Experts of a small language model.
Size: 8 layers, width 192, vocabulary 16384.
Experts: 64 experts in each of 7 layers, 432 GELU neurons an expert, 1 pick a token, a softmax router.
Below are experts of layer 2 (counted from 0) of a mixture-of-experts language model. Rows are named router (the router's row for the expert), up (a neuron's input weights, with its number), down (a neuron's output weights, with its number) and show model dimensions 96-191. Each number is 128 + 24 x the weight over its row's rms, rounded and kept within 0 to 255.
After each expert's rows: a language model's description of what the expert responds to; "comes after" lists some tokens at least twice as common just before its tokens as in all text. This comes from a sample of Wikipedia text that the model never trained on. Tokens count by the router's weight.

# expert 48
router [146 105 113 116 112 136 150 103  99  97 116 104 105 104 104 152  95 149 124  97 139 132 148 124 119 167 155 119 107 124 149 158 120 100  98 170 149 156 126 151  97 116 113 102  84 105 156 153 120 143  93 113 134 117 141 104 101 142 143 167 154  94 140  96 167 149 109 106 149 106  95 151 113 144 141 142 152 149 152 121 163 150 136 134  95 145 119 110 155 101 100 113  95 149 160 144]
up0 [136 135 132 118 125 123 145 120 130 128  94 109  74 152 123 164  76 122 180 161 135 106 135 111 110 191 131 134 144  80 122  88 126 125 117 141 128 128 137 141 164 121 131 101 140  99 122 120 125 147 148 164 123 117 134  87 114 143 121 129 117 116 155 155 114 160 120 114 110 105 170 175  88 121 121  97 144 148 189 108 117 103 114 107 141 115 164 134 103 115 161 119 131 141 128 126]
down0 [107 105 119 137 148 137 175 158 103 110 122 135 126  90 169 135 118 131 119 178 129 120 134 127 124 150 134 104 150 152 200 147 146  93 144 154 107  77 123 139 146 142 139  92 108 106 135 113 126 128 174 140 100  85 157 139 132 100 143 130 145 121 121 112 117 113 110 110 124 135  85 131  89 185 134 146 144  86 115 123  99  92 112 115 126 157 137 122 167 144  97 128 110 111 133 171]
up1 [126 157  92 112 109 127 123 160 143 139 125 118 108 145 108 139  91 144 134 123 112 128 155 163  91 130 139 116 145  87 168 111  99 153 100 128 126 128 145 149 148  98 163 123 135 127 109 107 148  79 131 101 123 132 121 143 125 159 139 163 137 151 143 128  98 137 143  75 106 169 116 137 108 139 123 114 145 161  91 192 118 125 168 147 106  71 128 140 108 123 126 131 117  98 105 122]
down1 [114 135 151 175 132 149 136 124 169 135 129 152 149  99 140 129 131 103 147 122 104 163 134 125  91 178 158 114  83 112 125 146 133 150 157 131 107 133 139 110 147 117 164 122 130 148 119 120 155 132 125  92 160 144 108 185 125 139 120 149 122 140 131 144 161 115 173 133  99 133 105 139  98 123 126 102 134 152 105  73 124  92 189 169 149 157  68 108 103 114 131 125  86 162 125  98]
up2 [130 122 123 153 134 155 152 109 113  79 129 112 167 110 132 129 135  89 104 135 115 117 119 127 144 117  92 128 131  51 121 127  95 112 103 115  97 137 134 125 111 109 115 112 118 136 154 141 140 114 130 115 130  99 106 109 116 157 163 132 103 146 187 106 131 150  91 168  89 143 128 121 128 159 141 114 154 158 139  99 126 117 104 116 130 142  98 132 167 147  96 127  55 114 101 157]
down2 [126 115  80 163 136 121 152 136 204 131 130 154 166 153  96 112 108 113 155 136 124 141 129 141 112 148 143 118 131 128 147 113  81 104 112 107  87 113 120 114 146 139 142 117 154  94 151 147 115 117 120 119 129 134 124 122 151  93 138 130 127 130 103 143 137 129 116 101  90 164  89 111 115 127  63 125 168 168 121 109 112 124 129 171  90 127 110  86 146 100 113 121 152 155 165 156]
up3 [126 120 122 138 167 101 119 161 134 108  84 109  99 133 140 120 140 139  78 159 118 185 175  89 145 146  93 155 135  97 146 107 137 157 125 151 102 108 123 111 138 102 138 115 131 126 114 178 109  70 113 124 138  93 124 102  86 104 151 173  96 120 136  96  95 111 176 138 129  77 147 131 115 133 135 110 135 157 135 172 167 151 140 118 140 146 134 137  95 163 117 138  86 150 153 138]
down3 [147 121  90 149 137 171 141 151  75 178 168 102 120 132 110 159  92 123  96  86 136 123 131 107 159 118 118  65 155 123 111 118  92  80 169 162 131 107 151 104 128 115 132 141 113 114 124 104 119 104  84 102 142 120 153 128 135 155 121 162 129 124 149 157 182 134 102 117 123 106 129 140 117 135 144 136 128 129 142  99 111 108 121 116 109 134 133 151 122 145 122 112 130 123 122 113]
up4 [103 104 111 117 131 118 133  85 154  85 102 119 130 137 103 107 104 152 138 163 126 153 125  92  96 122 151 130 173 144 106 137 107 150 127 132 199 121 107 127 132 109  89 143 119 138 145 135 119 132 136 126 112 154 141 124 146 137 135 153 171 103 165 126 164 161 120 161  98  97 122 121 103 147 161 116 165 142 121 168 136 114 113 113 156 187 126 146 116 164 131 135  90 115 103 132]
down4 [163 146 101  95 169 110  63 156 100  99  97 115 131 116 127 122 118 150 137 142 141 168 111 141 122 122 118 127 138 109 111 156 142 127 109 181 118 155 164 149 167 141 133 146 134 108  98 131 137 155 143 136 119 147  93 124 140 100 120 151 131 156 166 154 113 121  91 137 144 180 102 119 134 101 148 143 114 122 141 147 112 155 185 159 144  95 120 113 134  88 107 153 173 137 143 128]
It responds to: Frequency, area, place words. Adverbs and nouns like often, frequently, morning, evening, area, different, ethnic, and place names after "Location within" or "in".
comes after: ";", "See", " the", " an", " World", "In"

# expert 27
router [145 106 114 116 111 137 150 104  98  97 116 103 105 105 104 153  95 150 124  97 140 133 148 125 119 167 157 119 109 125 149 158 120 100  98 170 150 155 126 151  97 116 113 102  85 106 155 155 119 144  94 114 135 117 142 103 102 141 143 168 154  94 140  96 168 149 110 106 149 107  96 151 114 146 141 142 153 149 152 120 163 149 135 133  96 145 119 109 157 100  99 112  95 148 159 144]
up3 [146 126 119 141 104 132 120 153 132 111 108 110 106 126 154 150 116  88  99 168 115 101  79 128  95 137 156  94  61 180 111 133 100  79 118 132 160 125 112 110  78 130 153 126 175 113 160 101 158 115 128 153 105  91  84 103 139 156 136 133 157 100 120 127  86 155  99 121 130 148 127 140 120 163 153 108 117 139 136 117 147 119 125 118 132  91 143  81 127 144 131  60 106 117 178 112]
down3 [150 131 124 132 140 130  87 138 167 128 119 120 144 132 116 116 147 121 106 156 124 132 133 119 104 145 126 101 133 109 118 140 146 122 109 168 128 136 130  94 103 112  97 103 157 154 116  97 139 183 164 125 151  94 141 140 117 150 165 123 135  83 162 138 170 114 127 130 122 105 122 121 173  75  79  86 137 113 137 160 123 159 175 116 121  97 149 131 125 144 104  98 130 122 122 114]
up4 [145  99 113 108 129 144 135 118 104 133 165 121 126  59 128 136  97 108 150 123 128 144 149  87 102  95 202 134  85 120 134 185 115 112 139 146 135 135  78 160 123 151 109 131 122 173 131 140 128 141 117 141  84 112 147 151  98 173 141 117 132  98 144 144 132 177 132 108 172 135 139 151 118 123 140 115 158 172 137 152  98 146 159 142 112 130 126 153 162 114 121 147 111 145 101 133]
down4 [134 158 143 137 131 152 111 152 126 162 129 108 176 134 132 148 181 142 160 141 110 101 160 145 115 124 126 155 167 164  86 114 111 147  94 121 135 135 125  99  97 139 131 167 151 101  76  91 145 126 121 118 138 126  75  71 170 202 118 135 105 132 155 134 108 132 157  86 134  97 131 142 132  84 143 123 157 138 147 121 149 130 121 126 129 129 152  75 198 111 114 135 134 135  92 114]
up5 [151 143 113 132 152 107 129 163  89 103 105 124 149  94  95 144 132 126 136 116 149 140  97 104 141 153 149 145 148 104 100 118 166 155 128 163 151 128 118  98 119 122  88  86 130 138 161 132 130 104 165 114 134 135 135 151 118 139 130 107 127 134 139 138 156 109 161 170  86 140 130 125 105 114 140 174 155 131 131 159  87 128 121 182 106 158 179 110  84 146 109 119 117 135 129 117]
down5 [126 104 127 143  93 145 153 144 152 141 143 157 109 188 184 110 140 140  93 146 116 112 166 105 116 136 103 111 116 111 147 152 153 112 129 141 148 138 124 129  96 112 122 138 102  75 122 105  91 113  89 105  95 150 146 119 115  80 102 132 124 144  66 112 109 136 123 139 127 167 119 163 103 131 161  74 151 120 175  61 133 137 148 133 111 134 158 153 115 131 107  80 126 123 133 128]
up6 [164 154 156 135 177 137  96 187 107 141 101 138 123 109 133 138  55 103 174 134 165 116 123 140 182 116 104 141  82  74 136 104 114 126 124  92 113 107 114 169 137 129 136 121 139 118  87  82 161 124 130 125 180 110 128 105  93 109 165 123 134 134 150 126 121  96 143 154 109 119 104 136 118 115 153 150 135 139 124 133 128 166 155 112 136 159 129  96 130 109 163 110 124 146 117 102]
down6 [120 168 134  94 128 147 108 160 119 199  79 184 152  76 170 123 154 106  79 125 105 125 106 129 126 107 148 135 100 144 112 136 104 132 141 144 128 125  99 126  86 134 138 141 160  87 122 123  85 138 106  92 124 124 100 111 162 131 119  87 108 135 123 104 139  99 136  89 185 132 149 149  98 138 126 123 140 168 115 150 113 154 119 135 121 145 138 155 147 146 109 181 147 140  99 111]
up7 [121 118  94 157 136 154 166 122  95 114 139 104 103 143  93 136 153 115 137 107 105 100 110  83  95  87 140 118  97 100 131 155  87 171  93 137 154 116  96  90 114 144 131  99  94 112  83  90  95 151 149  98 118 105 142 112 152 134 136 105 129 150 171  81 154 133 136 152 124  85 113 125 103  90  87 116  99 136 117 100  98 125 122 120  61 131 112  92 143 127  86 140 120  79 113 116]
down7 [133 148 142  92 144 104  99 183 170 101 139 155 127 170 142 156  92 165 120 153 146 153  94 151 106  76 106 120 129 109 127 107  78 107 103 165 129 135 108 130  77  89 166 107 120 158 143 122 111 181 120 154 130 173  99 164 110 149 107  91 132 125  86  92 151 118 132 123 133 118 115 112 121 186 169  81 164  91  92  96 126 125  89 110  72 129 120 122 129 122 133 115 165 151 115 139]
It responds to: Name starts, main nouns. First pieces of German and other names such as Sch-, M-, La, plus nouns after "the", such as main, potential; Mount Lemmon entries.
comes after: " the", " Mount", " a", ":", " its", " The"

# expert 21
router [144 105 114 114 111 136 150 103 100  97 115 104 105 104 103 152  96 149 124  97 139 133 146 125 120 168 156 119 108 125 149 156 118 100  97 170 150 155 126 152  96 115 113 102  84 105 155 154 120 140  94 113 132 117 142 104 102 144 142 168 154  94 139  95 168 149 110 106 148 107  95 151 114 144 142 141 153 149 152 120 166 150 134 134  96 145 119 109 155 101 100 113  94 149 158 144]
up3 [111 131 112 133 134 120 120 107 107 125 108 113 144 131 122 130 166 137 113 169 151 155  77 126 123 128 170 113 157 147 110 108 134 148 126 140 138 110 136 162 112 149 105 141 137 136 113 128 133 116 127 129  79 132 161 127 142 105 159 134 114 106 133 140 117 131 103 165 144 120 137 107 118 134 131 124  92 174 100 205 114 134 131  98 127 114 140  83 139 121 156 119 115 135 147 105]
down3 [125 132 129 132 153 148 125 150 136 138  52 151 141 106 159 141 157 110 130 120 135 139  89 117  80 109 174 160 163  81 136 132 140 139 134 133 126 127 127 129 139 102 169 144 133 134 117 153 170 108 128 108 149 127 134 142 112  74 145 141 137 105 149 180 131 106 157 118  98 148 146 179 119 151 137 175 118 159 125 149 183 145 122 118 146 154 120  82 106 116 138 144 153  90 167 141]
up4 [137 108 128 119 147 172 129 141 107 134 151 144 116  76 106  82 107 100 100 134 135 141 136 165 126 148 113 139 142 125 161  73 135  88 135 132 122 119 104 134 153 119 106 133 191 115 107 154 145 133 108 101  95 110 137 134 118 104 106  87 141 129 179 117 130 144 129 142 116 128 103 140 162 109 149 131 165 110 118 165 113 119 179 108 135 128 100 137 157 107  73 123 163 120 107 135]
down4 [122 147 137 137 111 134 108 115  80 108 141 109 101 138 143 137  87 151 118  92  76 138  70 116 108  82 155 142 122 146 132 186 119 134 104 134 143 135 115 122 146 145 125 126 157 122 146 156 122 176 143 124 128 140 150 165 138 154 105 165 114 103 138 161 136 127 172 153 125 108 144 136 158  70 128 157 119 150  98  97 118 130 132  94 126 128 139 116 144  94 111  81 102  71 146 112]
up5 [ 98 121 123 179 130 177 156  95 142 120 110 178 114 110 151 102 150 137  95 113 101 134 145 125 112 103 169  97 146 133 148 145 170 116 131 107 113 114 155  99 138  91 114  80 104 115 107 141 120 144 127  90  96 159 141  80 123 112 117 124 175 104 138 103 114 157  84 154 153 116 117 110 122 111 121 123 144 148 117 127 140 150 147 134 156 116 134 145 140 144  87 136 137 164 143 143]
down5 [146 171 145 116 108 116 119 121 126 137 140  95 124 176 148  87 129 145 135 196 145 145 106 141  79 128  95 177 125 113 150 164 152 112 136 130 125 146  95 153 124 164 139 122  85 111 123 142 111 123  94 168 137 130 152  85 107 122 137  74 111 131 144 109 121 115 139 125 138 128 132 164 154 117  90 163 108 100 143 169  87 115 126 164 108 171 144 150 146 132 119 153 155 132 153 127]
up6 [160 116 138  97 117 147 109 133 139 143 131 145 104 151 105 105 119 111 136 120  84 135  94 121 107 105  99 144 108  74 101 108  76 112 121  95 177 187 142 140 118 108  86 150 120 155 139 181 136 157 107 158 131 102 159 141 141 169 133  96 107 121 133 122 119 144 158  99 111  72 119 130 174 118  89 142 145 135 124 167 155 111 126  97 145 151 110 106 126 116 112 133 126  90 108 122]
down6 [148 132 144 117 126 139 119 118 112 123 151 123 136 129 158 118 174 128 112 135 124 116 181 128 151 109 208 124 109 174 155 124 159 131 119 114 147 151 109 142 126 124 112 100  77 140 100 183 159 139  99 105  98 122 140 128 149  80  91 114 155  96  91 155 139 178 157 161 159 139  88 138 148 147 146 123 124  99 131 122 117 107 136  59 173 117 137 127  85 144 136 115 131 104 112 156]
up7 [ 94 128 141 132 120 143 190 116 101  74 120 154 147 132 143 127 137 123 135 106 155 140 120 148  98 114 183 157 122 122 142  89 132 122 124 164 132 178 120 123 152  88 155 114 114 133  90  90 123 150 138 109 142 114 140 130 159 159 138 137 133 108 135 146 147 132 143 169 166 111 122 132 120 120 157 119 145 126 128  92 115 143 129 177 115 156 143 118 103 148 165 123  87 151 146  95]
down7 [ 71  97 154 124  87 165 119 190 111  99 154 146 133 128 125 107 119 157  95 105 126 120 145 156 166 114 132 100  94 153 106 125 150 151 158 113 146  98 131 143 127 171 107 140 119 134 105 133 122 159  94 152 105 119  89 119 101 139 135 105 120 104 172  70 134 113 127 119 133 109 120  79 161 122 138 138 129 136 161 127  94 139 128 130 139 130 130 105 126 167 135 129 166  90 117 159]
It responds to: Media and closing brackets. Closing parentheses and media or music nouns in discographies and filmographies, such as album, CD, DVD, musician, plus section headings like Background and Cast.
comes after: " (", "(", " \"", " mi", " ft", " m"

# expert 15
router [146 105 114 116 112 136 150 103  99  97 115 103 105 105 104 153  96 150 123  98 139 132 147 125 120 168 156 119 109 126 149 156 120 101  98 172 151 155 127 153  98 115 114 102  85 105 155 154 120 142  94 112 135 117 141 105 103 143 143 168 154  95 140  96 169 149 111 106 148 107  96 151 113 145 142 141 154 149 153 122 164 150 136 134  96 146 120 110 157 102  99 113  96 149 159 144]
up0 [114 123 124 132  97  95 121 100  96 124 161 108  82 109 137 152 159  83 134 103 130 112 116 124 137 147 137 131 154 106 129 150  84 171 121  74 159 123 104 178 130 154 119 138 150 186 122 180 138 107 119 120 171 114 162 128 131 118 112 132 112 127 145 116 133  97  67 134 109 143 130 100 132 168 112 108  97 137 147 146  98 138 114 128 144 142 108 149 175 133 153 107 128 110 151 109]
down0 [136 125  89 103 134 144 119 157 108 113 105 133 122 159 157 158 116 154 114 135 137 180 125 152 148 119 158  84 156 140 152  91  88 137  97 161  85 122 155 103 159 134 154 118 139 153 146 178 140 102 133 164  81 156 148 110 109 104 116  79  98 131 122  98 121 103 134 155 108 115 139 112 150 126 183 148 132 101 141 149  93 107 153 117 138 133 105 117 138 117 153 127 157 114 124  72]
up1 [104  97 130 137 128 125 121 118 116 109 125 118 158 109 121  84 119 120 150 104 129 111 117 128 144 145 128  82 154  99 168 122 155 141 100 110 172 132 135 131 135 160  98  75 119 116 118 146 135 149  51 139 158 103 141 178 201  99 120 134 159  97 132 177 158 126 127 107 122 133 117 178 108 131 165  66 136 115 157 130 106 149 122 136 132 118 104 155 128  94 150 123 141 147 182 129]
down1 [ 76 134 109 119 120 132 133 172 117 127 111 120 100  87 137 117 130 117 150 117 161 107 141 105 108  98 114 118 139 107 127 156 142 139 123 149 149 150  98 148 170 133 118 127 135 144 124 127 133 144 121 164 166 146 116 130 117 179 124 129 120  92 111 158 172 119  94 125 165 156 142 146 100 158 140 118 136  93 143 144 116 143 103 116 170 156 180 109 105 116 149 147 137 136 138 107]
up2 [136 140 119  78 139 126 128 140 104 134 187 102 120 117 147 147 150  80 133 143 173 127 122  96 127 116 135 117 142 133 133 148 136 144 156 140 145 107 143 155 125 149 137 145 107 112 163 147 114 104 112 117 141 111 109 125 133 155 106 104 141 126 151 115  73 137  92 150 119  99 112 155 118  92 108  97 138 126 165 129 142 130 109 158 111 137 116 144 163 102  95 123 128 131 137 133]
down2 [129 104 117 162 144 133  99 129 137  92  89 150 130 126 120 144 166 137 121 127 157 117 108 114 113  90 144 126 112  84 122  95 164 137 159 115 128 108 156 139 169 121 153 168 136 138 108 129 138 114 119 138 157  92 149 143 140 138 121 127 151 142 193 149  98 112 176 130 150 159 104 167 111 105  83 116 141 132 149 103 142 113 106 101 139 118 102 137 124 134 149 136 155 101 141 168]
up3 [147 124 127 138 135 102 136 115 121 167 136 100 107 133 137 102 174 135 159 127 136 148 158 122 109 173  82 124 145 105 107 100 126 133 116 162  98 151 143 105 140 126 140 154  90 125  85 146 132 150 132 169 146  97 156  97 117  85  87 100 108 118  95 148 152 199  78  87 135 113 136  98 144 107 136  62 159 181 147 109 149 156 138 136 143 149 101 142 117 107  91 166 120 139 161 185]
down3 [117 169 105 154 168 129 129  93 152  97 161 115 116 126 161 114 126 138 128 163 138 124 104 110 130 163 115  73 124  88 109 120 158 138 170 184 163  99 134 128 150 142  64 109 127 158 130 136 148 172 147 114 128 122 122  98 120 143 105 173 131 109 126 140 116 152 185 123 151 107 132 120  82 114 121 116 122 165 120 110 125 121 117 129 128 103 108 110 147 117 102 122 135  94 115 150]
up4 [128  96  93 131 175 157 159 108 172 110 176 126 104 151  83 138 114 135 137 157 123 115 131 118 126 165 153  95  66 153 152 121 111 117 150 116 121 125 149 105 130 125 114 106 144 120 132 100 172 104 101 173 148 117 119 133 146 117 136  80  99  57 118 111 122 140  78 141 139 177 178 136 113 119 130 120 146  90 147 129 128 129 125 111 119 109 124 137 141 153  92 119 157 136 126 142]
down4 [111 125 161 101  86 116 130 108 167 128  95 161 106 134 133 136 116 183 167 103  95 151 116 138 102 130 129 117 129 104 128 108 133 160 100  87 133 126 107 113 158 185 137 136 187 120  92 135 128 100  62 127  92 137 158 173 105 109 176 151 122 154 165 109 117  88 118 142 141 136 137 109 134 158 133 115 172 117 138 146 144 161 151 142 135 115 130 146  91 108  87 120 107 111 103 120]
It responds to: Names and weekday words. Mid-sentence name parts and common words in lists and rosters, such as James, Sunday, ENG, actor, plus opening parentheses.
comes after: " the", " a", " (", "text", " and", " as"

# expert 11
router [144 106 114 116 112 137 150 106  98  98 116 105 105 105 103 154  95 150 124  96 139 132 146 125 119 167 155 120 109 125 150 158 120 101  98 170 148 156 126 152  99 116 112 102  84 106 157 154 120 142  94 112 133 117 142 104 103 143 142 168 154  95 141  97 168 149 108 107 150 107  96 151 112 144 140 143 153 149 152 121 164 150 137 135  95 146 119 109 156 101  99 112  96 150 159 144]
up0 [133  77 135 149 110 149 145 150 166 151  95  96 173 132 120 154 115 119 176  92 134 147 128 137  93 153 151  92 155 134 119 126 169 173  95 150 119 146 105  82 167 148 105 109 126 116 144 113  98 135 126  92  93 111 146 133 127 128 112 129 126 160 139 120 100 173 140 119 116 158 109 108 145 137 131 145 115 106 117 139  75 147 134 115 184 118 155 113  93 168 143 143 114 153 136 141]
down0 [123 144 150  89 175 109 120 110 103 146 132 153 116 141 124 141  94 139 126 183 110 111 152  93 103 132 141 140 128 131 149 122 111 160 151  97 102 124 145  90 110 145 155 117 126 143 134 176 124 111  93 178 148 108 133 110 109 146 102 113 150 134 135 143 155 137 104 132  97 138 195 124 110 122 139 113 100  84 134 121 115 100 114  90  89 108 115 128 124 120 135 123  86 100 123 117]
up1 [119 123 145 116 107 128 161 137 102 107 103 109 107 177 105 143 157 134 139 124 146 107 122 109 146 177 105 116  75 149 139  81 131 138 147 137 149 131 136 135 116 128 144 130 137 146  79 164 142 159 144 119  66 135 155 114 113 166 108 123 156 113 145 111  98 163 105 106 124 117 111 134 105 148 129  87 158 102 163 144 150 116 172 141 127  96 142  79 113 151 107 113 137  85 134 139]
down1 [128 106 149 150 131 118 118 145 119 146 157 157 131 145 109  95  90 140 148 106 148 100  90  78  85 142 151 131  92 119 116 102 144 127 146 148 127 104 135  92 151 163 127  87 150 150 134 144 164 101  96  97 110 168 140 127 174 121 117 130 106 139 149  83 120 143  74 129  99 134 121 121 160 121 132 116 112 135 154 127 146 156 134 103 121 105 110 153  93 130  81 156  98 117 140 127]
up2 [145 112 146 151 105 111 144 145 113 109  74 134  95 134 132 115 116 179 118 131 142 139 155 136 136 120 106  94 146 135 150 131 128 116 103 109 115 124 178 110 105 109 130  76 117 143 158 149 109 126  70 138 124 123 136 157 164 108  89 145 159 117 125 131 120 133 140 168 168 147 127  78 107 141 126 144 123 193 123 128 122 131 145 171  90 177 141 118 117 128 101 126 134 116 176 111]
down2 [161 144 125 124 111 102 128 129 161 158 115 159 145 165 155 124 140  76 127 116 140  96 117 144 137 111 109  83 140 140 180 106 114  98 160 153 130 136 110 130 121 109  90 104 136 182 146  86 148 120 141  91 105 165 150 111 129 139 137  90 125 140 114 151 159 172 126  98  96 119 112 126 144 125 124 137 113 130 124 145  63 140 162 110 182 135 111 124 118 100 139 121 150 172  91 150]
up3 [107 118 137  76 150 109 127 113 147  83 145 107 134 116 133 139 198 173 172 154 139 145 125 149 122 118  84 132 164 146 150 123 161  88 125 136 165 116 127 136  90  63 135 146 156 146 132 103 147 114 162 111 111 103 117 145 101 145 164  99 163 176 168 141 112 125 124 127 155 117 130 171 159 123 149 134 105  96 150 161 155 112 118 146 110 122 123 133 132 147 149 136  93 103 182 140]
down3 [131 138 154 146 124 130 123 141  91 103 143 139 144 125 143  98 118 115 121 126 106 109 132 142 135 157  94 160 124 145 112 130  98 108 128 106 201 138 171 114 131 128 158 111 139 128 122 121 104 136 180 126 138 102 127  88 165 113 127 118 114 118 143 165 130 131 129 132  88 137 134 124 129 156 116 116 123 120 116 111  98 148 155 114 123 130 143  80 156 179 115 110 132 115 101 104]
up4 [114 114 129 184 136 100 146 137 180 140  96 115 109 149  81  75 127 173 147 126 102  99 150 110 153 130 139 131  71 174 135 109 125 117 121 121 130 183 182 130  69  99 150 149  95 150 150 108 110 157 125 116 116 153  95 103 106 150 145 129 101 122 142 127 164 131 144 127 142 133 125 135 149 104  94 106  93 140 112 105 129 158 139 152 108 156  85 137 158 113 116 101 101 178 115 140]
down4 [148 146  85 140 164 170 111 159 120 127 150 130 118 176 167 126 114 139 201 111 164 113 149 141 100 148  89 146  97 133 131  94 127 117  91 113 110 159 130 129 147 140 135 139 129 152 147  89  95 144  91 153 114 138 112 122 103 143 103 119 109 147 103  89 146 106  98 152 120 171 154 158 158 128  95  87 154 109 154 127 129 104 148 116 133 140 132 105  86 131 132 130 136 126 126  91]
It responds to: Determiners A and No. Standalone A, No, no, any, little, nothing as quantifiers or answers, especially No. abbreviation in tables, Yes/No cells, and titles.
comes after: ".", " |", ":", " with", " \"", " is"

# expert 3
router [144 106 115 116 111 137 150 103  99  96 116 104 105 104 104 152  96 149 124  97 139 132 148 125 119 167 156 119 107 124 149 156 119 102  98 171 150 155 126 152  99 115 113 102  84 105 155 153 120 143  95 114 136 117 141 104 101 142 143 168 153  94 140  96 168 150 109 105 148 107  96 151 113 144 141 142 152 149 152 120 165 150 136 133  95 145 119 110 156 101  99 112  96 149 158 144]
up5 [ 85 141 128 108 122 120 141  95 116 130 100 158 138 163  90 138 105 129 118 129 141 124 120 147 113 157 147 140  91 142  90 105 126 112 136 125 151 102 127 130 181  91 123 146  95 129 114 160 104 158 134  99 128 156  96 133 137 192 121 126 146 108 126 147 126 127 139  82 155 137 105 135 127  81 145 157 109 141 111 123 168 120 146 142 105 184 141 132 116 160 130 128 106 150 133 108]
down5 [126 122 131 100 131 135 144 164 119 115 121 154 141 131 142 134 107 117 143  88  73 140 134 127 172 170 116 109 107 129 127 191 134 130 122 135 108 165 104 113 123 159 139 170 125 134 122 114  90 113 124 143 139 151 133 134 120 105 122 145 155 201 139 149 101 161 131  78 119  98 147 100 125 131 160 127 127 136 135 126 135 120 149  83 122 154 118 139 116 157 116 130 175 109  83 119]
up6 [118 120 130 155 149 142 150 108 126 116  90 104 139  74 124 124 117 166 127 142 127 103 134 122 143 141 138 117  47  98 135 107 104 136  62 132 135 110 132 116 138 127 117 116 125  98 143 138  88 104 113 142 153 123 117 127 136 125  94 161 150 119 114 125 145 148 131 108 138 124 125 167 121 122  90 135  93  91 135 140  94 138 185 134 119 127 133 114 116 137 120 167  69 162 134 142]
down6 [130 170  84 108 135 136 105 109 121  93  96 119 122 123 132 159 125 129 145 138 110 121 106 143 105 138 124 106 129 149 146 122 130 141 135 138  77 163 121 174 156 137 124 151  95 145  97 116 106  87 148 136 166 130 131 160 155 135 107 157 145 119 110 130 113 165 140 126  98 160  97 161 141 110 108 124 121 151 112 146 154 131 112 124  94 173 175 148 125 126 113 163 112 154 156 150]
up7 [134 150 127 129 121 102 178 128  96 142 181 120 122 143 127 155 154 144 132 109 186 106 160 141 133 152 135 147 103 128  84 120 148 129 116 142 155 118 133 179 140 128 113 115 119 150 140 117 127 142 153 112 157 123 135 129 203  99 133 122 112  94 160 166 154 151 144 146 169 147 109 126 100 115 141 123 151 141 120  88 137 108 130 120 102 150 157  85 138 141 118 117 106 148 169 129]
down7 [ 96 129 128 134 126 104 165 140  82  91 100 115 155 139 145 126 107 163  96 121  82  97 174  89 137 143 134 116 112 100 145 125 121 159  94 133 120 121 172 148  94  94 159 104 155  98 106 144 161 135 163 146 123 122  76 153 164 121 132 115 102 128 108 127  99 135 164 130 126 179 158 113 115 105 131 187 135  95 116 160 163 130 105 135 144  90 118 106 129 110 134 124 127 136 123 133]
up8 [125 156 156  83 100 142 155 188 129 142 136 158 141 151 135 111 142 132 138 132 130 139 151 103  97 119 128 132 141 134 151 134 178 128 100 115 141 164 117 105 152 100 127 150 130 118 157 156 145 142 127 149 162  79 125 121 122 124 137  88 135 133 123 157 127 144 125  99 114 139 119 112 142 122 154 124  81 133 113 133 136 157 158  92  98 126 104 125 156  80 111  91 104 102 126 148]
down8 [ 91 130 122 139 133  93 132 100 110 146  97 106  97 172  96 103 116 126 129 157 138 122  97 137 108 123 133 133 194 126 125  83 159 156 121 157 131 194 156 118 146 143  97 166 144 137 129  94 122 104 123 173 173 122 161 148 150 156 124 146 100 104 114 153  82 115 134 108 126 144 153  80 105 118 102  97 102 111 129 148 110 116 144 102 117 125 140 122 140 136  94 154 107 131 148 144]
up9 [142 100  78 116 155 111 175 169 158 117  80 132 110 158  85 121 110 107 105 105 140  94  80 100  91 127 104 139 114 173 165 154  99 121 128 116 145 118 152 138 146 117 190 143 153 119 190 123 121 136 122 129 157 153 141 153 146 117 114 117 135 177 136  95 148 106 103 134 142 119 116 121  92 124 121  97 127 155 151 127 106 124 186 162  95 115  93 122 145 117 158 112  99  97 147 150]
down9 [143 150 146 120  84 139 110 142 107 146 111 164  94 113 122 105  80 175 146 141 181 153 133 115  64  96 153 133 135 126 125 117 117 165 178 136 128 128  86 102 119 145 160 153 130  83 132  99 111 102 128 121 107 121 112 142 115 150 134 102  85 123 150  93 126 105 109 123 161 107 122 135 148 136 118 143 118 111 156 139 141 117 123 136 125 139 112 114 140 180 116 175 144 121 143 115]
It responds to: Capital-letter name onsets. First pieces of capitalized names and words, plus closing parentheses, e.g. Pal(omar) in asteroid tables, Lim(acia), M(itsubishi), and ")".
comes after: " the", " (", " \"", "-", "present", " New"